Experts of a small language model.
Experts: 2 picks a token, a softmax router, a shared expert of 64 neurons.
Training: a variant of SOAP for the experts, 332M tokens, 5063 steps.
Below are experts of layer 7 (counted from 0) of a mixture-of-experts language model. Rows are named up (a neuron's input weights, with its number) and show model dimensions 0-95. Each number is 128 + 24 x the weight over its row's rms, rounded and kept within 0 to 255.
Before each expert's rows: a language model's description of what the expert responds to. This comes from a sample of Wikipedia text that the model never trained on.

# expert 19
Description: Early word pieces. Word-initial and second pieces of words and names, such as s, l, con, rem, and victory, highest, Philippe, Institute.
up0 [154 138 154 127 135 117 147 134 105 124  53 126 149 169 137 135 122 122 205 129 106 155 108 110 115 142 132 127 113 106 118 105  76 140 120 104 103 150 120 159 106 125 110 171 118 137 107 165 157 165 125 172 129 144 137 171  99 134 144 149 107 162 148 144 148 126 168 159 139 122  93 169 113 106 156 109 155 150 121 142 141 122 125 128 118 108 127 159 111 137 126 110 148 176 144 133]

# expert 2
Description: Capitalized word openings. Second or first pieces of names and words, often after a capital or a table pipe, such as A, un in Plunkett, ub in Eubacteriales.
up7 [154 163 142 109  88 135 104 145 137 145 148  82 135 129 152 103 174 125 139 173 158 116 111 138 137 105 126 104 144 149 135 140 137 123 128 131 132 111 130 155 143 122 196 135 119 149 115 111 119 157 166 104  79 115 114 142  95 129 178 148  97 103 165 154 142 179 131 135  89 157 143 123 130 159 141 104 131 156 120 154 104 149 124 147 188 172 109 103 139 119 153 116 120 121 142 128]

# expert 13
Description: Mid-word vowel pieces. Vowel-led word-internal pieces, especially i and a, in scientific terms and foreign names, such as angiogenesis, physiologic, Shigeru.
up0 [106 137  90  90 111 172 144 177 117 128  96 166 118 155 157 105 110 130 111  95 162 139  81 124 146  90 157 109 151 152 110 111 142 122 185 103 117 116 102 131 121 123 145 161 110 122 172 151 149 134 150 146 140 131 143 180 163 141 111 124 170 121 115 135 124 109 124 133 150 125 133 112 111 138 166 148 154 149 125 158 164 146 142 167 155 156 140 129 106 101 114 131 103 144 101  92]

# expert 21
Description: Commas and joining punctuation. Commas, hyphens, apostrophes, slashes and dashes joining words or following numbers, such as broad-nosed, union's, April 12, 1990.
up7 [159 114 166 117 122 127 118 148 151  96 133 143 158 163 156 126  97 122 175 122 118 155 107 140 113 174 116 124 115 134 150 117 121 151 111 132 137 188 110 114 115  92 100 124 138  99 143 142  78 124 163 150 163 114 157 123 158 158 131 108 110 169  98 112 122 126 109 133 109 135  96 134 119 130 134 130  89 176 134 139 179 101 107 106  97 111  86 162 147 140  89 120 143  89 139 116]

# expert 11
Description: Spaces before numbers. Bare space tokens before numbers in tables and score lists, such as a space before 23–8, plus minus, dollar and plus signs.
up0 [138 130 137 121 152 110 123 101 132 127  83 157 148 130  81 134 143 149 112 157 123 152 116 141 146 118 146 179 137 109 141 128 133 172 127 115 180 123 188 114  86 175 135 128 116  83 182 143 125 139  75 142 147 129 138 133 102 142  98 156 128 109  88 150 158 125 131 113 145 134 129  77 117 128 113 141 119 128 107  94 118 117 181 146 106 125 127 110 158 122 103 131  98 163 113 111]

# expert 6
Description: Digits in numbers. Individual digits and decimal points inside years, coordinates, scores and table statistics, such as the 0 in 2004, the 8 in 1876.
up7 [178 108 141 104 125 142 105 121 118 148 118 155 167 150 139 117 125 135 109 144 121 143 142  76 156  97 167 143 128 107 129 134 116 100 104  73 104 124 152 114 118 105 133 178 120 113 103 123 139  98 140 150 139 144 134 133 114 100 112 145  91 100 110 153 134 103 184 153 101 148 108 144 141 106 156 149 110  87 139 149 166 191 135 104 157 113 145 124 104 113 148 137  96  84 107 142]

# expert 0
Description: Prepositions and separators. Prepositions and separators linking name phrases, such as of, at, by, the colon or pipe in infoboxes and tables, and semicolons in lists.
up7 [110 137 103 132 128  89  96  87 181 184  78 122 115 160 151 110 171 158 172 131 111 140 145 114 100 115 108 117 140 132 106 105 133 135 121 113 153 138 143 129 110 141 141 107 170 103 125 139 171 151 117 125 127 118  86 153 128 128 108  70  91 116 129 123 168 138 119 131  85 139 139 154 116 107 135 110 126 122 138 169 109 131 136 130 140 172  91 138 120 145 121 187 128 124 130 154]